{
  "num_hidden_layers": 15,
  "hidden_size": 128,
  "n_experts": 128,
  "experts_per_token": 2,
  "d_expert": 64,
  "d_shared_expert": 64,
  "hidden_act": "squared_silu",
  "moe_layers": [0, 2, 4, 6, 8, 10, 12, 14],
  "router_score": "softmax",
  "normalize_top_k": false,
  "routed_scale": 1.0,
  "balance_loss": 0.00276,
  "balance_bias": false,
  "router_cosine_scale": 14.0,
  "n_groups": 4,
  "groups_per_token": 3,
  "init_std_router": 0.0302,
  "lr_router": 0.000659,
  "vocab_size": 8192,
  "norm": "rmsnorm",
  "norm_eps": 1e-06,
  "tie_word_embeddings": false,
  "optimizer": "muon_variant",
  "learning_rate": 0.00585,
  "beta1": 0.9,
  "max_grad_norm": 0.5,
  "batch_tokens": [65536, 131072, 196608],
  "max_seq_len": 1024,
  "train_tokens": 628000000,
  "max_steps": 5284,
  "dataset": "wikipedia_en"
}
Below are experts of layer 10 (counted from 0) of a mixture-of-experts language model. Rows are named router (the router's row for the expert) and show model dimensions 0-127. Each number is 128 + 32 x the weight over its row's rms, rounded and kept within 0 to 255. Numbers have three digits each.
After each expert's rows: a language model's description of what the expert responds to; "gets" lists some tokens that make up at least twice as much of what it gets as of all text. This comes from a sample of Wikipedia text that the model never trained on. Tokens count by the router's weight.

# expert 43
router:117129098096074129109141084124200149148123088146146151096051113134139141101149151151113125124087109114117167070112105144109106147061059138152093127130141082157096058122075138131164122168163123120094081124127162106142123085105073142208122114124154134170106084083113081145109149097096126162033163151100155113144127139100076118114130111133117115161186113192166154092163098118128149193114
What it handles: Word-initial st-, sk-, syn-, dyn- fragments (stomach, stolen, skull, skyline), plus slashes and ampersands in football stat tables.
gets: " /", " st", " syn", " St", " sk", "yn"

# expert 28
router:174109133170083071135139088119085168135115179167185151082161078151161113092187093085138170161126182168103148132112129123162147076156101165140142122125145133157139171174078090104115139100135185132113120152175069204143172123086075115140101124076094141074145115108136101109162183106160144121092096114132127085169114149157097174131064097130125145170138166135072105123117081101149108152130
What it handles: Middle syllables like ur, ar, or inside words, as in currency, concurrency, incorrect, Sparrow, plus short common nouns such as ship, star, sea.
gets: "ur", "ar", "or", "du", "r", " ship"

# expert 24
router:048103101096105153134091071177080111137103099172085142112135098194166108140117073152096146078173179168098118138100110128127173180153108125134118095101195152044131114098120146096137113171113177167082225144150133136148045133131133171146097100123139162123140115140144106152101175107127186116138122125150119139096067119163124114100127158126087114154113162143080108129121157133169167127124
What it handles: Opening pipe and header words of wiki tables right after section headings, such as | Rk | Player, | Chart (1979), Party, Candidate, Year.
gets: "|", " |", " Year", " Team", "  ", " Title"

# expert 7
router:119175101080097152122107148106147147066149114153141140147120116099133102167140157066131111154112131094170153093137083119087138162145121099172104101140116102135093067123151097178158150184122132135117106089116213070086101184121134127105141187180140128126142135085129126104178138122112132167092172147142119140112130184179154061142078066193111175069118114085149123090145096114185194142145
What it handles: Opening pieces of Spanish, Italian, French or Catalan names and titles, often articles or particles: El, del, l', Mal-, Has-, San.
gets: " l", " El", " del", " Mal", " Del", " de"

# expert 44
router:126113163121116084118108183109151091149171142182085212139153134130135088153094138069134173118123141087094135149128101084198070123131074143140081162101134101108151109106154176132064083068144111129160174091074123118080141094172129093100115175168088127090112115060104096116099093110149147132117094113106176161157151141098134142079168110132089122166157160113129155097149128111137178074082
What it handles: English given names such as John, William, Charles, Henry, often of royals, saints or people in lists, plus pieces of other names.
gets: " John", " William", " George", " Charles", " James", " Robert"

# expert 32
router:135108118138126131074100166144144135100164128111107102142071113079101115092163079117112177155189088132121086129091109069190105038128162119109139099142095122147090138175122153096106188171135141092137091177138143165100182129095171120175095138174136126139176075131149152181108105073189136119150158136144066162073110161142127142089119153125144180071138098180130166154131160094103125138107
What it handles: Prepositions after verbs or nouns, such as in, to, on, at, of, plus word-initial pieces like sl-, gl-, tr- (sleep, slight, gluconeogenesis).
gets: " in", " to", " sl", " on", " at", " of"

# expert 0
router:164156136161192115161120128144094108113141100156147151118127113198111113124101127119131100041122096133091147118090114171173163104148115130109122143160110132125132116056140152127124137117081091136141138133061156183127082089074117187105145028112161162086085124111169115145109171071132099034097159125059101097118071099122141157083182120116128142147137116119162122117057149131141148129129
What it handles: Line breaks and leading hyphens or pipes that start a new line in bulleted infobox lists and table separator rows, such as taxonomy Family:/Genus: lines and |---|.
gets: "\n", "|", "-"

# expert 37
router:055162160088087100047112105139122145119123058173136146077104141165122113183059182092134143112164154081112114158143122115126151149114137127103132112114133196132212115135124133145129140148146138136121124125144084125096079136174101079142101109148130189137102117146142108043162068171132117101150158133115133123171125161073103119117179137204079118098143138153085140132188132076099108163120
What it handles: Final fragments of personal surnames and place names in biography or species headers, such as -ez, -ge, -no, -ensis, and closing parentheses.
gets: ")", "a", "i", "e", "o", "\""

# expert 2
router:113096133112130059120098085110112135186105100118086131091134139184162141127097125108090159097168098060091129103118212205109142092159076126142112115105135118107085108111123109080152165134133164106159114159170139112171135140074126177212106088085181148115135141121088101112133153160124060131163086102130133139161093109086160125126097161120129113129091060170059145140167166094152156108145
What it handles: Semicolons separating items in dense lists of codes, scores or results, plus table pipes, line-break indents, dashes and "and"/"or".
gets: ";", " |", " and", " —", " ;", ":"

# expert 54
router:113076159117113081119142073113156140127119180136141127157088153143187143161069105133188160110119123136079092111134114139151133115106057184160099121133161122106154157113189140145117102079094128099103170076155047109129113091152087108076091105114147148129153086164169122174111097144095190086161129127129102158197160128143174116139099159157131099201081128116148093126116112167142130104048
What it handles: Geographic and infrastructure nouns ending proper names, such as Highway, Route, Railway, County, Creek, Avenue, as in Texas State Highway 114.
gets: " County", " State", " Road", "s", " Street", " City"

# expert 35
router:175077072120140141081148169107138105140092134121155167140095173116134110160143133167145158162187118079093100120145102145119155075082153097103066116130078147111147141120173092101148193116128139087149181147149063147183112136116128087128045142124153168067095109197121156152068136126124159100164136106190172139143159064114140087163085142103148098133119123113123122138117098209141108140127
What it handles: Plural suffixes and whole plural nouns, often abstract or military, such as violations, explosions, forces, rights, systems.
gets: "s", "es", "ies", "ments", " forces", "ers"

# expert 30
router:137168093045174135100139166186185143165115114056119156124108118108091078162145149139131152179103124143140163116155145082085152133098155146169115108128147122170126170161130123042176098109120207106128078076091154118141165136087132122107124123104111082077130154124076147117125156114095141102114138142126133179105062150168189133184127138090082157109086114129116124186185137095095137121156
What it handles: First piece of longer Latinate words, often after "the" or a quote, such as vi(tality), Vi(olence), Dis(abilities), mem(orial), Ad, Di, Am.
gets: " di", " Ad", " Di", " Am", " Vi", " ju"

# expert 55
router:100144180134128123124116169148071170097132099159105060118109175114188124121184135135093138182150139130191118094122158146108136107188132161155130100084079128110084090143096128079184164130135200086103109122150095129149157105136107186162120139179150107175113123139109133152130120105144143147087112167236107076082156105095180123087166126095153117111147091116106131139145096178088142135187
What it handles: Modal verbs and infinitive to or not before a bare verb, such as can, would, may, will, did, must.
gets: " to", " can", " would", " not", " may", " will"

# expert 60
router:197106083112108182114116109153157116149100170120177105132138116154128120176184123087146145135095133121154139149084137127159154102157166116115168071126146088140072209195125129123188118126110126113094095085150133178115134159154120108120130152109140138035098119096161123085123158079156127103153139182146184122060103104146164137138141112118090180122137104169094145218129149094127099055138
What it handles: First pieces of verbs and adjectives after be, was, is or to, such as per-mitted, ha-lt, dis-located, fa-una, ad, tra, ob.
gets: " per", " fa", " ad", " ha", " dis", " tra"

# expert 59
router:182144116093103091180143057154190166168151142085082083103127132132131127138120155104130083161109129128051086126134181089110110175144184086140111132105090130196151153133078177145165115139114174125071112159117148136086140145125150187140167120113170136172132088144145112118189140131150099141115127222117092117029118159129089146113140105088111152152125106081132158120148125091101094122122
What it handles: Opening parentheses after names or numbers, as in 45' (pen.), (incumbent), (disambiguation), plus short word starts like Mo, en, ro.
gets: " (", " en", " ro", " En", "(", " Mo"

# expert 41
router:154136202189134134077149131057070140130163103112119103134110113112103194126121106110152124164119130136121140147201139127186145138143130085084159096163118142100084122156169096082109181116145129152227114152151113166101120067134158115109070130108125111151191101134098124159167121099147146082192171090087135149180169105139079097115097136125186129098140143162139157087129110164143157165098
What it handles: Quantifier words and the preposition of in partitive phrases, such as all the, one of, many, these, both, plus All in Allegiance.
gets: " of", " all", " other", " All", " many", " both"

# expert 56
router:146091140087131135126120088127147137102157121085186099128088188117152128117127112062122110097165100097137124172174168131153133173167111065056140096199175103129117139143162113161153122206110084139153162112110132167131161080148109164099154101111158134170071166075150139148131163133185179124136152129132134087092110064164107135133176130124124146098132119114096168125073099153220112083136
What it handles: Articles a/the/an and degree words such as most, very, less, highly, rather, before adjectives or nouns after is/was/as.
gets: " a", " the", " an", " most", " more", " A"

# expert 57
router:133098169080108209092110116170095134146073076088076117095127139085120131121095079122110135124155100068163169148182135080111111157083091122145113116125116134149126103163155164165098077105129089122166142120103131174132114062184096055133130170162099124134134112074102093153157134123112094090116100131081153058076178113138194110124119158133165090137118118075098139131108166128166143194129
What it handles: Subject pronouns he, she, it, they starting clauses before was or had, plus he- word starts like health, heyday, helmet.
gets: " he", " He", " it", " she", " She", " It"

# expert 4
router:136088152103180128151162182123124118126086107079138091085091176172081112119133074122065117132154151086182099117105110118118113171100189108138146138075123133143151180158106079111150129175145097147129095178107160136123148108074123134112184156149140092131105090162160144087160065139124117128163148189072122093139128130126108161202156142203097139138086135057130084129105090078129117184122
What it handles: First capital letter or syllable of non-English place and personal names, often Central Asian, Japanese or Slavic, such as Uzbek, Uganda, Kuznetsov, Tovuz.
gets: " U", " O", "A", " Ko", "U", " T"

# expert 58
router:105122087122128117181117050128111085141139113157122134140104045172104168136096095162104112104078152150082120164145142140136108133081156039165106116113129088098125097152092143092134110100161131117077179086137124087119092130141161137168139084150098104140067102153076111128162136102168131075172082099099115118031149120056099111149156085100101065073145114103122105106149115126112141132104
What it handles: Equals signs opening or continuing wiki section headings after line breaks, plus See of See also and opening quotation marks.
gets: "=", "\n\n", " \"", "See", " (", " See"

# expert 39
router:191141168125114112104087124099140142136131124150122156131123187150189126072133157159172211086108106102147134139045117143104143129117100117110142130098147109113104139117063137109115164152117109138157107074073159170142167127161166128087118125130111108147094097155136098097095083097153126175094139139104071175146134151042102144213182125058087079130133111099064169129127163120104171121123
What it handles: Full stops that end sentences, plus question marks, exclamation marks and closing quotes, also dots in abbreviations like e.g., F.C.
gets: ".", " .", "\"", "?", "!", " ["

# expert 49
router:090139140140108138110144163110148081149142149137101109106138125108148151075135108090103153136153149056095153092217113168094178122083058111136080109111171119185134093153146068130131131114161129092158139161099107105174124130113150136146095162112149090190181128100167092200149169161144148076083131125068130120122123126075116090126146131092144098081175088168091203098159142143104074148125
What it handles: Coordinating conjunctions and, or, but, &, then joining names, places or verbs, as in born and raised, Trinidad and Tobago.
gets: " and", " or", " but", " &", " also", " then"

# expert 16
router:158125106137121157115092184107131137126059060158168104133122068085086145120146138134109083134164147120143199177165112111171103134154157178172125118140077154115128123101135166077101203112111153161081148163147083159087160081108195117110091154127149124118122109137155158171092155123137163093136111197128155100117084095075122198112122093159106141143188095125112084135120156176169130177136
What it handles: Past-tense and -ing action verbs of narrative prose, often forming phrasal verbs before up or out, such as took, set up, moved, signed.
gets: "ed", "ing", " took", " made", " set", " won"

# expert 36
router:157130176137164117122117118131119119104134145116090174134082131152134105142119077119130197088164119112126074124118117187098198054110085206129056139115125102138111167137096137114091124118100113113150146142157109134142120098145130070125088103122103099190146130137152102119196062190110151111130126106145113153177115198085123108093075039204144096179159149107150117122140122120145117171110
What it handles: Single capital letters and pieces inside acronyms and brand names, mostly broadcasters, record labels and media formats, such as HB-O, W-EA, RC-A, DV-D.
gets: "M", "T", "E", "C", "S", "L"

# expert 48
router:150103116096102134093095112090128153089093114119091152087111035088097133196144145102158111145074132099117116171043134141200079158100087182185100071140123099153103153152132157167139134147104153094151091138159130109123106104134140077096157116129067133095158119081143142111123115097094103148136166143103123067150126165110101190157153117105066170143152135070139131100165103118164186150145
What it handles: Short opening pieces of surnames and other words after "the", a comma or a pipe, such as D-w-yer, Har-court, Ker-r, Sh-ield, w-ives.
gets: " R", " al", " w", " W", " Al", " Har"

# expert 17
router:135176142146151105147101108113138142117066096164118163093149134186150139140117153148178137051155157094124126096145179134156186113129067140148100142097139128152116086098088102146108078151136160152163137100098201133101113174134144192123144076120080116193127094130173155104120148115201132099072147089106153185094138134146103131123127190153140073118116081133111164125118196087202168143118
What it handles: Pipes, dashes, colons and item numbers opening a new table cell or list entry, especially before song or episode titles, plus titled.
gets: "-", " |", "|", ":", " -", "."

# expert 38
router:146103147100129170177123123145169094109148135109160141085217151119154175141160115113113162120065135114115107083131104100129091181150161084121146175145131144137162148148101076137102126110110090147139143086143141145121124181130188105067127140141140164047145097062112088049140110149158114154126134126029175131163161186102129118125147110181074166111127156184116078096140108126126145124174
What it handles: Pieces of Spanish, Slavic or other foreign personal names, often accented vowels or starts like Ja-, as in Javier, Jabá, Orlov, Marcos.
gets: " Ja", "á", "í", "vi", "i", "ja"

# expert 47
router:122169157122121152111116128149162145111154123111167129156082131078122078118183057125150152146154126169143152150134091116095140117097098089143100095172142101181149138068144131103106090137148138089163130110112063178160146094135090083137064062122134140110154139169147171172103124100175223146172110177088109135150151095137130148115059125054128155139097193174098114129121067161138113093129
What it handles: Adjectives and adjective endings describing a sphere of society, such as public, social, financial, political, high school, technological.
gets: " public", " local", "al", " national", " social", " political"

# expert 9
router:095094049120094118130103143113097077124076116102091186093129109158113082100124122155094140037150157116157121102133174130094153154090151139095138094124153144104095174099100117109073143123125095146153095149140160123194093118134179073154205082132119090151152123115114081084178085136079074159142160125078109137138085150145132154163105118176111097152163076093167122105072111150136160166115
What it handles: Capitalized country and position abbreviations in sports tables and lists, such as ENG, BRA, CGO, MF, GK, and pieces of these codes.
gets: " K", "G", " W", "L", " G", " B"

# expert 53
router:150159125056116138096179164162158149162109122115157072183111127107103134138119114107137126131181122104107092150147075131163162105146164117116134097137120135103086177128128144161127121119106113108065119121137140154113208094145175103152098154141166129128113094109155060173166141182141117032114181107110169120138119070114077129170162118176114176037120072137155097137098195128133133142081
What it handles: Forms of the verb be and became right after a sentence subject, such as was born, is served, were rescued.
gets: " was", " is", " be", " were", " are", " been"

# expert 8
router:041115133187146107128141142133133136168159085129138132092112188148162101133069147125115081164147131123111173122131175120148159124203098132112086117095164130119146105096104127132116160144131087066121173105126178125123188145135124210174143054132137150139188095142083132071134108179145105154146090128175156116169157073087088144183114153165129094149115090149119116100092143101206102126144
What it handles: Pipe characters ending a table cell, especially after vote counts in election tables, before percentages, and after names or titles.
gets: " |", "|", ";"

# expert 51
router:149119133098120063129071124154142136103163138156111204132137144172155138114122220153119155136077136108172142143162123090111087120122120133172122066108150055093095104155090100114107091097124128138167090082046156071070122133195142103127129111138113131126084132181135079088111086138110123167138136119135095110172130089157117107103164146078112104113095111128081159134123164095135228126110
What it handles: Byte pieces of Cyrillic, Greek and Hebrew text in names and citations, and the period in vol. 1 or numbered lists.
gets: ".", "\"", "к", "н", "р", " rep"

# expert 14
router:207164136175209136153157099181140157104142153101169085136124076132081102117109134173083130124110128060135176113135083172126156105127168119163169121127187169173145114134117132087155128147111130116162106109120117105102144138090088162137191099103150135171110141108206178131125216109169115108067171198141174102090130103118098124123154172115129120145121141107116148106101090123165097174144
What it handles: Hyphens opening infobox or fact-list lines such as "- Type:", "- Spouse:", "- Website:", plus the article "an" and occasional word-internal hyphens.
gets: "-", " an", " •", "An", " An", "to"

# expert 46
router:121040146133085136072066182124057091081160090146135086094139166110183130124152161115131146097112166174155158117142120156158100153182130126114134143114137093133081127155153122161109180131138150135099125165140093094143116183068142153125105146098110147130148126050142157149107125191140200167132114140129094133105142117081071115152089075106159159178090174155178160112121156178145171156110
What it handles: Past-participle endings -ed, -ated, -ified and participle verbs after was or were, usually before by or in, such as competed, registered, qualified, nominated.
gets: "ed", "d", "ated", "ted", "ing", "ivers"

# expert 20
router:149123153148136165127141113148083154174109140169165131108156081141129116077091111136157093153132115098130167175167108133145112107157186153134179139176165173128174186158148129091163120138115148101175150193109061158121133082121124183140131126129086081143121130097153119147141157138155202194137110154127175143119133072176123174074081184054124154128148106073033146144126151132130131149126
What it handles: Quantity, order and size words after determiners, such as one (of), first, second, full(-length), half, some, plus the "grand" in great-grandson.
gets: " one", " first", " over", " second", " out", " some"

# expert 21
router:118191134158063074129126078117132179120162220102124098142147116101129173140158128110156073169078124146122146078155107116116116156155156110171124126190135116139143111150158148116146165120141079171140127169127125131054053100144101170104127148074066124131163142169105178197128151100134164151162167094144193166106079132135108097170070148132076109146102106122153116087160122131121149142162
What it handles: Opening stems of Latinate words cut into pieces, such as exp(ectations), ass(ignment), def(ensive), dep, conv, det, with a suffix still to come.
gets: " ass", " exp", " def", " dep", " Exp", " inf"

# expert 45
router:090162071158154202138140099153135136134188096173129135149126165156096104117112090156150122105123066163174133129130093151163090100167086142167175101094141160063097134025129117147124095082107113156104167139169184098107071145084187103139084137131136161091107124210121112129130115136173078119154152104120101101154123154069141108106134156096132095100130121142106115205151080126126125119151
What it handles: Equals signs closing wiki section headings like ===Economy===, plus infobox field words such as classification, Animalia, Spouse, Location.
gets: "=", " =", " information", " details", " career", "History"

# expert 11
router:117146169150152184177138120110100106167143140117113210146133139158147114148129096138158129070101145135130145085159138179128129147111158176067178097138139106118068139126148153120146150174145154141164154132177069150150063054147132099082161069118141134190221156117158130191164112115159142172170180110100181168160119126148134131114127138106134156157094162116159095125114106133149094154057
What it handles: Adjectives and nouns naming leagues, conferences, charts or ranks in sports and awards text, such as All-Star, Major League, Top 100.
gets: " National", " All", " First", "th", " top", " Best"

# expert 26
router:099172076141167051099104135078119132132128099115098127158118157144160156077056180118051144108132119103130128125055180138073180168080099091155137143109156190156168057142109099120127131140120123110126109119128141121132150136147152135163141138127124156167106181174133084180051138156108084143129134120131092115183124112098106116138119176096147168067134110117145117113170177086101163101192
What it handles: Commas after numbers and places, in percentage lists, dates ("May 17, 1976"), thousands separators and "Town, Country" pairs.
gets: ",", " .", "39", " ,", "41", "51"

# expert 19
router:132047143143156121165137107126138101142125103144117158148107191081137106121165161120099093044152111159142088189140134124158094111072035135115119097143090176209112134161141105153117180110158099151141138110104127132125115056093087141096151112096137150162174122118124145161116111156178171131089151184163068141179102150217140123146168168112121135142089122147115158107126125132192128145112
What it handles: The word the after prepositions, plus capitalized name adjectives such as United, Royal, Great, British, New, often before States or Kingdom.
gets: " the", " United", ":", " Great", " Royal", " New"

# expert 31
router:200138134111113147084139157094067114160146142196117199142115116113117093125137093111163162136197152078114105171100099159164179111129097130122096155127102184122152155114125153104083120205157152061129205146088077140148124116114142123170086105127133171158093136151191116196120115165108163130129148081162138121138102119131102149127055064118137090141183141120117059116132121120109108104130
What it handles: Nouns naming what a subject is, usually after the or a descriptor: band, film, singer, team, game, school, series.
gets: " film", " team", " game", " school", " band", " song"

# expert 62
router:103084112099112107119130130132187105102129108110132133121113143150092135153124175121088178150095108106118151121153131093122096117143174106145177145121085117141098134121166108119072117137153068114104133072163124139082116158087119073120086167211115112126104163085060084124200072113114093175074108147052139156132164156139163153061163102221121127131132126095196072141118137095134142102141
What it handles: Accented or special letters and syllables inside non-English place, club and personal names, such as é, ó, ł, ø, as in Lézignan, Napredak.
gets: "é", " Pa", "ó", "á", "ö", "ł"

# expert 12
router:143086096161100087111120150130136155092174183130177123144140105118119133148128117128146168122109143142188123126090227173107165132175115117117141117118141066138100172171124102139137147131126123154143125099121145109114133091111136159063121180106113235134098108067147170108092135134133167088162117137141180050082089154125127113211151093139126094178105169112071137160157092085119086112163
What it handles: Short inner syllables like ra, a, e, and word-initial stems ex, acc, prof, recru, such as ag-ra-rian, acc(laim), prof(ile), ex(acted).
gets: "ra", "e", "a", " ex", "ma", "la"

# expert 10
router:136123104081072184065089116108160123157130118104103093062057137124097063137145095188176131108113146181155125074098121151075152136135167054148146101147145128112095152118135155161170092134115109128157105168160178076138100112110164110100170133077161129111130173093097151137164097142093104089087174112166090131075135166140140127176169119088129129165111118122124060188122168110155107127154
What it handles: Opening capital letter or fragment of a word starting a section heading, line or name after ==, line breaks or hyphens, such as Singles, Synopsis, Holding, Davies.
gets: "F", "S", "D", "M", "H", "B"

# expert 33
router:114092082193174164146138205136158154119155122125074108156143092139132093118145186088063127165091141132111127170133130115078118128123141106194088139146125116162164163113117111162114151128102168146135122118092107099093085128166105108070102199170080152123109146100093166121141083090154129141174164147074186099118118165101114094109122147240122135151098161073142114141114064153145114113143
What it handles: Middle and end pieces of Arabic, South Asian, Slavic and other non-English names, such as Am-al, Muhamm-ad, Huss-ein, Mangasary-an.
gets: "l", "el", "an", "un", "in", "ul"

# expert 13
router:179166157129190127157154084188070130175123151097183152105120123131155191095133086135142167153135161087152143123133117120101097165180147174101137125140126176130128128215146110132085116119096123153131114134156123167072184180115169147066136112051123164063105097139097083094179170145122129108154141093150153079107095141140157164132141120106166108104137169123141159160153101134083102192164
What it handles: Word-start or mid-word fragments of Latinate words and foreign names, such as exc-, conce-, reve-, so- in social/sour, -jo- in major.
gets: "so", " so", " exc", "ho", " reve", " conce"

# expert 61
router:078093118162097153092127127123133090153144090106104137174132132208157133129115102096051140111158153132115124092162114150080182172160136122106117114103163133134094105116122138105102154172127106128137160099118169174138131179079100168178135097077214142094140146125081109160123080126160084136114128128125133146152123079054130140167131173218134083171144101120136069086115166090177147066126
What it handles: Pipe characters, semicolons and colons separating table cells, usually after a team, player or place name and before numbers.
gets: " |", ";", "|", ":", "\n "

# expert 6
router:116140172108139110104128095116041109140174151123119122108112085120100120142165088097153094130136114131202111121108137136164180125162165125129123191088155119176125124205118082121140064118085117121112134165127116095099140178109148124148180183153186124158185125119071096118119120135168083116142068128083096122154062173141172122098081087144167124137117140092148127133163162089099081219125
What it handles: First piece of a word, mostly capitalized name starts after a pipe, comma or "the", such as Jo(ckey), Wi(red), Re(becca), Vo(cals).
gets: " Jo", " Wi", "Co", " Sal", " Sha", " Ta"

# expert 34
router:139116133104091172086144158157130154131157100105141114124118115096067085174152164134094108142125124152159107042127150073121116145130142118072145140160098100110146109098131139177090124124138116096156114184090190061112092127108170087084181146156100052152126137143113083100188045091086134164135174108164133160073169193153154098131174152127144134137179077093149158107160128139112136102116
What it handles: First capital letter or syllable of personal and place names, often Slavic, Indian or Arabic, such as Paul, Zagreb, Blyton, Hamdan.
gets: "P", " p", "H", "M", "K", " Z"

# expert 63
router:153141134089103171142115110148158128122148169153151102153120142075117125111136101146093087078162081107113094212154138136170126093098130094141113153179176102137138148126189120172144154140153055099137143161129110128129121128082108111140077096126152137164206142047187142094154122119165199175123092132140133160101148077113108156078099153115169127105129163126062204128132110140190183158125
What it handles: Possessives his, her, their, its and the possessive 's before nouns like own, career, family, plus some articles and years.
gets: " his", " her", " their", "s", " a", " its"

# expert 27
router:134127165205151180090124187108143105169143142174094155098139134119135149091145115146146158103133140197105097105118082121102091128117116143134089129143166169125128167174130160137114126165155115123125185105161114176139124082170093154180110127143152142128075151068178086186137061117132146145145111097144134073160191128159123126124127184137202150134143229121097166159117104146149070100083
What it handles: Last pieces of place and team names, such as -ton, -ham, -ford, -bury, -ville, York, often in sports club or city names.
gets: "y", "ton", "on", "e", "ham", "ley"

# expert 50
router:187122137104180120098136201084095150135124094198104077145147120185167139151117143069177161143136174143144151187171097111161112066126136149173121129130165151158125154101149089094107099177091147183130140139156116152114146138150157123113113086098153114127146065107109151128134182141205153113179108114152101164152075087111110135091119170179084140049106128149153159089133147149069102120136
What it handles: Words in naming or classifying phrases such as as, known, such, named, called, described, designated, and "Binomial" in taxonomy boxes.
gets: " as", " known", " such", " named", " called", " used"

# expert 25
router:124203075125178100114127160099161143150120115144085055177093120097138148104101116088123167146143130083146097137110150138132187162103079111165111172095105131110169054149134093081129140134119195138083112125098132168153154145145163133155090155123144083164118119143179112184105160150190127117129141046115114170147117088072139125116140187118160132082183093085130147086139131073112134074101
What it handles: Commas, dashes and connectives like while, before, thus, although that end a clause and lead into the next.
gets: ",", " before", ";", "—", " while", " –"

# expert 52
router:159139201132162112146108138166157106139133143159153174171119164099113099127171100116137113116134107158109095158141121089100119069064087088133102107123106089146165112118119126118124142134140171121193116085092086125090111107149141086042079118128146176137217102173162150161135102113134200139146116088146163121168167126138144115088078182123125114120077223186133138129123079147152142147079
What it handles: Nationality, ethnic, religious and political adjectives or their endings in history and politics texts, such as British, Soviet, Persian, Bulgarian, Liberal.
gets: " British", "ian", "n", " American", "an", " German"

# expert 15
router:127098156141167133133128139096130135149144100097137051193133052127069111105121124092095108166167176203128092113136133125092120118102194187198136124132106135128154159130168142152117127156081131104111128164131153125150135175170171184153143092135106102133192157182153101120183134100130095091142177124110108124169112189128175116130135189076127157087115075105172119121142128140055158118089
What it handles: Prepositions like by, at, of, under, from, often right after a participle or starting a heading or sentence, such as acquired from, At the.
gets: " by", " at", " of", " under", " from", " with"

# expert 1
router:126083067082119139108149039119100093125106080134130162152167120175173136077119127116165083103160169117144228077129112155085200112062129154156125159096168155087097169067130155106092098143134121122167151110124129141147138117085176115145141103147108117145147190142125080178108130160158122120186122112164151150107104104149107122125067140136127077170112151122143055129157109167098158123123
What it handles: Row-label nouns in sports, election and demographic tables or infoboxes, such as record, average, Albums, Turnout, Party, medal.
gets: " record", " League", " average", " medal", " Albums", " MPC"

# expert 29
router:162170096141128095155136115128110167145061153156072152100118165185144144105087157125158153083162156130143175113150172124153110155095092089152085092115190150105119136112111160171152117065153066079120123156088139111149090131110107101112116101139131049093167086156136181076144136155144085127138150176136126186146164056077166057109151119130135118132084089150106087129113167092095175152128
What it handles: Degree, minute and second marks and two-digit number pieces in geographic coordinates, plus N/E/W letters, ISBN digits and chess move numbers.
gets: "′", "°", "″", " |", "|", "31"

# expert 42
router:102122132179100101144129155090107117125082102159123099109135104070120096104128125118155111143156153157103102111157144103149147104112139168153110155109104140088137164134120167116075151132123144132179114122139101152102171162139175151110056105126127067143124120069127114156112154153205156088194071118196112143129097142090112118150186121097137128027168074122038065129135139152165192083125
What it handles: Verbs, prepositions and connectives in narrative prose that link a subject to what follows, such as with, for, However, After, announced, gave, despite.
gets: " with", " for", " to", "ed", " announced", "ing"